Experts of a small language model: 4 picks a token, a variant of Muon for the experts.
Below are experts of layer 3 (counted from 0) of a mixture-of-experts language model. Rows are named router (the router's row for the expert), down (a neuron's output weights, with its number) and show model dimensions 0-255. Each number is 128 + 24 x the weight over its row's rms, rounded and kept within 0 to 255.
Before each expert's rows: a language model's description of what the expert responds to. This comes from a sample of Wikipedia text that the model never trained on.

# expert 29
It responds to: Scattered tokens in tables and lists, such as —; chart dashes, digits, unusual symbols, and names like House, Bridge, John, Johnson.
router [142 142 109  97 148 113 160 113 145 115  90 109 114 155 193 137  88 110 108 120 163 118 103 137 129 147 161 107 151 156 134 138 168 156 147 156  88 148 114 153 146 142 123 142 139  97  99 110 135 141 123 117 104  92 118 164 156 116 121 153 158 135 164 102 135 119  72 158 150 123 150 109 138 136 143 117  78 145 106 159 122 125  91 138 147 131 141 132 130 134 110 140 127  97 131  84 117 135 145 149 125 131 111 119  82  89 121 119 146 122 118  68 127 110 110  90 137 161 121 158 112 157 114 107 122 108 106  92 147 142 110  82  97 134 148 172 166 113  93 136 129 154 115 100 147 147 145 129 124 120 143 118 105 102 100 116 111 156 134  96 133 113 136 137  89  55 163  93 102  92 154 148  93  77 152 150 131 116  96 119 128  80 114 130 132 145 118 164 111 115 121 139 134 134 111 136 104 141 144 141 115 137 109 112 155 133 107 119 121  82 112 127 132 126  93 141 106 118 101 124 113 113 127 209 152  88 141 118 134 120  83 134 171  79 118 140 106 109 131 130 139 132 147 139 143 148 105 190 104 130 164 141 164 138 184 137]
down2 [119 111  92  90 116 173 110 121  83 147 162 136  91 139 101 154 130 158 140  97 129 165 106  96 125 139 133 121 130 173 153 134 152 112  88 154  99 114 103 157 125  96 100 111 174  99 157 115 137 148 159 102 132 146  94 174 169 136 124  93 139 157 141 124  90  95  88 148 116 127 115 139  77 149  95 133 132 123 161 122  83 168 118 139 141 111 136 130 142 155  77 123 128  70 130 130 132  98 115 124 150 135 157 128 110 139 119 167 126 120 170 154 132 114 146  88 136 117 144 100  90 102 146 150 143  99 128 122 140 169 142 134 126 101 130 133 122 195 132 146 150 114 131  90 104 165 109 122 124  68 151  78 166 118  97 148 107 157 138 141  99 106 147  96 146 134 110 119 130 147 112 129 136 131 136  80 164 123 126 111 109 129 118 126 128 141  84 119 112 124 101  74 150 164 128 132 135 159 114 155 121  98 155 147 102 118 141 136 116 127 170 118 111  99 139  96 129  97  94 110 135 146 149 122 104  97 159 144  90 136 116 106 115 140 171 155 135 135 140 131 117 149 111 147 109 143 170 108 125 155 122 127 198 110 135 136]

# expert 46
It responds to: Digits inside coordinates, measurements and statistics, such as minute/second values, ″W marks, and percentage or score numbers in tables.
router [164 197 102  99 116 120 154 133 146 172 138 118 106 130 148  71  87 114 142 126 154 168  84  90  83  83 125 106 159 147 154  94 134 147 140 162 105 106  88 132 119 118 133 118 100 122 118 123 149 153 143 131 150 118 151 108 117 127 160 169 168 130 120 118 125 144 122 123 149 145  97 104 137 177  73 135  78  78 129 161 106  70 127 123 171 145 162  81 108 125 122 138 156 119 152 116 131  85 137 143 152 139 115 131 106 159 151 106 155 159 143  95  65 114 106  94  95 147 100 157 139 119 123 122 113  93 124 120 150 149 153 137 135 146 146 127 120 120 139 124 104 144 152 122 130 116 170 125 124 165 125 139 104 108 117 115 108 157 124 165 149 109 152 120 135 105 141 119 135  99 139 127 118 126 149 132 157 146  90 138 123  92 111 125 175 126 143 103 102 112 126  88 103 119 127 156 111 152 145 105 105 142 158  82  84 141 115 161 152 102  89 108 131 126  91  98 135 120 158 109 115 139 134 191 158 131 139 119 118 105 156 135 158  93 108 122 104 142 135 121  90 124 139 129 136 121 137 151 124 120 105 130 168  88 129 149]
down0 [147 173 152  92 128 122 165  95 110 103 102  93 114 120 131 100 147  86 175 156 128 116  81 120 119 137 112 134 148 122 123 125 148 143 158 159 122 133 111 132 147  85 122 202 183 106 105 111 135 151 103  98 119 147 121 138 122 119 161 112 103 113 126 145 113 151 152 115  96 139 114 143 118 159 141 100 113 144 128 117 181 124 162 170 145  96 150 130 148 130 132 135 153  88 137 125 121 113 135 125 143  74 140 114 114  94 119  86  87 122  91 144 138 149 111 140 126 132 142 118 121 123 109 134 111  88 118  75  83 118 113 102 126 123 139 124 137 131  81 140  92 161 113 142 120 111 148 114 118 120 165 142 112 156 182 138  90 158 177  96 138 130 137 118 132 163 108 159 128 133 146 123 116 129 143 151 148 116 123 142 164 140 123 167 115 125 175 129 126 101 153 136 113 107 126 149 181 141  63 129 131 151 121 147  97 158 131 123 119 167 121 111  66 151 143 137  76 113  87  98 133 178 109  98 166 130 144 144 101 110 152 121 143 122 103 105 122 177 110 117 136 118 128 148 144 126 116 155 124 151 103 142 134 172 149  83]

# expert 17
It responds to: Word-initial stems of common nouns and verbs in prose, such as can, end, form, n, retriev, plus "Scientific classification" headers.
router [139 112 143 108  98 131 120 125 131 115 122 104 132 159 146 153 159 101 107 120 136 120  91 189  86 152 136  92  98 127 104 165 119  93 124 138 112 163 120 133 145 145 133 172 108 137 133 116 133 125 111 115 108 128  75  97  68 171 115 160 141 111 108 121 152 147  94 139 145 118 113 131  83 145 155 127 151 128 140 129 151  98 114  75 146 130 115 150 100 152  99 105 126  96 117 121 113 147 114 134 147 166 140 141 120 122 132 120  89 141 153 114 105 147 126 182 146  97 107 186 160 158 116 116 109 122 111 130 111 127 182 129 175 129 154 100  90  85  74  98 131 146 160 158  71 147 101 101 114 116 113 137 146 166 110  87 141 139 150 137  98 129 126 178  97 122  92 123 111 145  98 121 126 130 109 126 115  93 104 114 157 124 153 132 139 136  98  66 161 106 125 133 113 128 147 138 119 118 115  79 112 135 176 136 148 167 138 122 128 148  94 128  99 131 106 176 148 140 159 173 138 128 120  72 115 112  75 122 119 105 113  99 134 131 109 131 130 127 152  96 108 124 151 132 131 141 125 112 138 171  96 127 141 129 112 102]
down0 [153 125 125 159  96 162 117 127 143 183 137 117 141 131  88  98 165  74 134 127 142 166 131 145  93 145 121 112 125 115 134 114 159 121 125 102 101 114  97  86 139 106 116 153 204 131  99 109 179 162 145 131 133 162 145 144 151 100 131 155 129 153 139 150 105 112 130 152 144 123 129 139 148 125 108 129 126 183 102  91 113 142 141 158 123  99 123 132 130 121  97  77 134  91 109 118 102 112 196 122 161 125 142 173 130 108  94  83 118 117 161 142 113 127 162 122 113 104  83 147 111 126 111 113 105 185  93 155 143 130 138 133 120 146 148 136 146 111 134 125 118 152 116 116 147 134 109  90 133 121 122 131 131 145 124 126 102 150 199 126 119 148 168 126 120 147  85 136 153 149 127 135 144 127 141 113 121 116 113 157 161 132 153 164 150 143 118 124 160 136 110 146 138 168 119 128 151 119  69 121  99 133 114 137 143  97 147 114 136 127  94 106 144  99 155 123 171 133 106 149 135 127 148 102 136 153 117 116  97  99 124 155 121 143 135 116  75 130 173 147 153 117 106 164 128 209 141 110  90 104 144 129 117  91  93  98]

# expert 21
It responds to: Noun endings and plurals completing a word, such as -ers, -s, -ation, -ings, and whole plurals like people, years, games, States.
router [167 166  96 120 111 121 158 124 131 176 161 112  83 103 111 117 145  96 136 108 122 153 130 114 102 142  72 157 143 129 166 151 154 125 149 134 103  84 141 133 132 107 136 171 134 138 130 144 136 141 109 155 142 123 100 143 154  91 118 119 144 129 114  99 145 112 131 142 112 102 155 143 152 176 151 122 123 121 164 126 157  84 105 139 131 122 105 122 126 126 166 129 120 114 155 162 168 133 143 136 140 111  97 137 123 121 107 100 101 155 198 161 180 127 145 100 130 126 157 144 109 142 133 113 125  90 150 110 159 123 123 144  88 124 124 160 138  96  96 142 122  97 125 125 175 150 144 109 109  51 104 173  96 127 139 126 186 118 132 129 148 166 132 127 161 167 103 139 137 133 140 111 126 152 162 130 139 157 122  91 103 148 125 120 114 129 169 139 121 120 174 135 144 127 135 112 117 146 152  90 118 157 112 121 149  91 131  61 138 141 135 133 143 138 132  99 121 150 151 169 177 115 117 129 134 129 157 139 179 141 108  84 139 116 114 166 137 125 155 171 170 130 141 128 135 136 177  95 145 161 132 145 152 102  86 121]
down0 [131 124 156 128 121 143 171 141 122 171 116  90  76 143 107 166 165 122 104  96 103 127 129  76 123 105 121  80 133 131 120 155 129 111 123 148  96  92 132  92 102 107 124 122 101 150 147 167 162 126 101 132 123 137  80 136 150 134 205 145 107 100 129 118 145 145  83 151 167 149 113 179 135 113 114 145 120 129 151 134 141  98 115 161 120 101 154 153 164 146 102  85 120 124 163 109 159 131  99  85  79 122 125 141 126 126 100 111 133 131 152 110 137 134 102 128 106 136 107 122  80 129 134 115 171 139 114 150 119  89 157 135 110 105 121 133 150 134 169 167 107 109 144 172 140 121 119 157 136 156 108 162 110 128 119 171 129 149 108 126 135  80 102 149 151 151 143 138 160 164 136 130 132 138 136 127 135 136 155 153 109 143 153 119 119 141 134 143 137 119 116  99 129  69 116 121 143 160 139 117  99 149 167 167 129 124 134 135 164 145 150 160 168 140 142 122 110 123 137 108 154 120 194 137 136 131  95 125 170 159 144 162 141 147 125 134 126 160  67 128 107 131 120  84 127 112 145  87 145 151 113 118 121 132 109 191]

# expert 1
It responds to: Verbs and particles after a subject or auxiliary in biographies and histories, such as opened, won, released, born, plus on before dates.
router [122 103 148 156 158 141 107 145 137 161 127 113  75 155 129 132 141 143 166 121 126  92 113 123 124 152 168 173 179 155 126 114 110 162  85 150 156 150 108 155 123 150 148 118 129  96 124 129 131 172  67 149 110 134  99 163 120 163 130  76 122 185  98 123 109 102 140 143 117 125 145  93 139 153 141 117 135 139  99 129 149 116 128 182 141  88 127 124 143 114 151 140 114 130 163 163 151 137 105  94 144 119 155 131 123 122 154  89 102 128 119 162 141 170 134  93  99 137 139 129 158 145 157 100 124 104 108 146 140 126  98 123 165 152 165 122 114 123 112 163 167 139 110 147 152  61 152 138 138 147  82 115 128 130 139 160 138 130 147  82 129 143 131 123 161 172 126 156 143 136  90  89 124 142 117 140 122 138 180 139 155 132 155 161  94 120  96 111  83 141 163 122 167 124 126 127 125 155 153 165 117 115 131 103 110 141 145 149 121 167 156 107 136 155 107 145 179 155 137 137 114 149 118  87 152 118  76 146 122  96 125 128 145 136 111 118 163 106 149  92 101 121 134 146 112 143 156 129 124  98 147 122 102 146 170 149]
down0 [137 138 134 148 145 118  90 148 132 114 138 103 130 112 135  98 139 132 112 123 143 151 125 114 152 139 110 132 170 157  60 125 131 101 125 104 111 152 128 166 126 104 123 137 204 119 113 137 115 116 127 134 130 119 165 118 135 105 132 135 148 126 124 120 179 118  94 129 117  96 139 124 116 127  88  79 178 100 147 133 126 121 119 128 104 123  77 174 145 133 143 169 126 105 118 143 104 161 145 157 159 166  91 119 116 104 156 132 131 155 136 162 149 185  87 124  78 148 154 123 133 113 128  99 120  67 173 119 133 148 113 130 165 171 150 122 134 140 114 135 139 115 118 175 111 123  99 139 118 189 150 134 113 111 119 143 127 107 138 103 157 194 137 115 109 133 127 142 128  98 102 110 154 117 124 148 127 109 141 112 127 111 162 125 146 153 140 148 162 117 112 124 142  98 145 155 135 141 167 103 107 135 130  97 197 137 142 115 115 112  72 111 125  95 164 183 141 142 120 123 164 111 153  93 127  94 118 153 163 155 118 132 146  81  98 108 147 124 133 130 155 134 136 118  97 152 176 167 133 119 133 143 165 134 139 168]

# expert 38
It responds to: Quantifiers, negation and attributive modifiers before nouns, such as not, all, first, other, certain, every, only, more.
router [124 153 115 131 112 114 126 161 116 137 108 156 126 123 100 136 160 147 157 116  85 117 164 142 102 100  88 100 120 122 125  79 102 131 171 131 114 145 149 157 137 141 134 108  98 138 123 148 115 129 158 141 127 137 112 121 115 172 116 178 139 126 108 130 134 105 146 111 103 138 165 126 124  85 142 101 149 134 102 135  99  97 122  88 130  89 124 130 116 100  78 131 101 105 159 126 112 105 105 150 143 111 162 114  72 131 156 132 142 125 151  91 139 121 110 185 112 135 154 184 142 142 128 114 118 132 198 174 131 135 147 146 155 129 124 109 136 138 117  74 135 152 106 134  99  99 109 122 149 126  95 146 142 158 106 190 169 155 120 119 114 138 141 143 163 147  98 140 161 142 114 131 126 128  98 169 103 141 192 104 152 134 117 110 114 140 102  93 136 101  95 111 128 162 153 132 114 157 111 169 121 153 122 163 143 123 154 119 147 156 149  89 113 129 108 139 106  98 129 158 121 151 182 120 153 120 111 120 173 116 136 143 140 162 169 109 166 122 135 132  94 112 133 105 100 152 108 164 179 120 131 123 137 101  76 108]
down0 [142 134 139 120 120 133  98 167 135 156 124 112 114 175 138 112  96  90 124 118 135  94  59 101 135 139 149 115 104 174 144 145 160 133 123 134 123 120 134 165 108 112 178 113 125  95 136 121 162 134 141 101 142 147 109 150 105 113 129 158 141 151 116 127  90 121 150 125 104 134 135 117 109 162 117 170 127 126 116 130 167 106  73 135 161 113 167 152 119 158 136 128 131 106 114 119 157 103  60 106 113 106 127 148 128 116 149 105 152 100 135 109  95  92 133 171  91 136 157 101  91 139 134  88 118 144 108 108 119 155 168 145  87 125 152 197  95 127 120 151 120 134 123 138 164 114 131 108 146 163 144 124 106 129 155 128 168 128 100 112 157 159  64 184 156 116  82 100 140 127 167 137 101 117 106  90 109 120 128 158 101 124 129 172 134 143  98 131 117 141 104 125 127 142 137 156 125 118 112 119 152  85 121 140 173 154 162 125 120 127 144 180 121 108 139 150 137  97 125  88  98 119 124 113 142 149 118 110 154 130 119 139 107 115 121 162 149 100 150 137 123 141 176 146 128 112 162 112 133  93 161 104 155 116 110 181]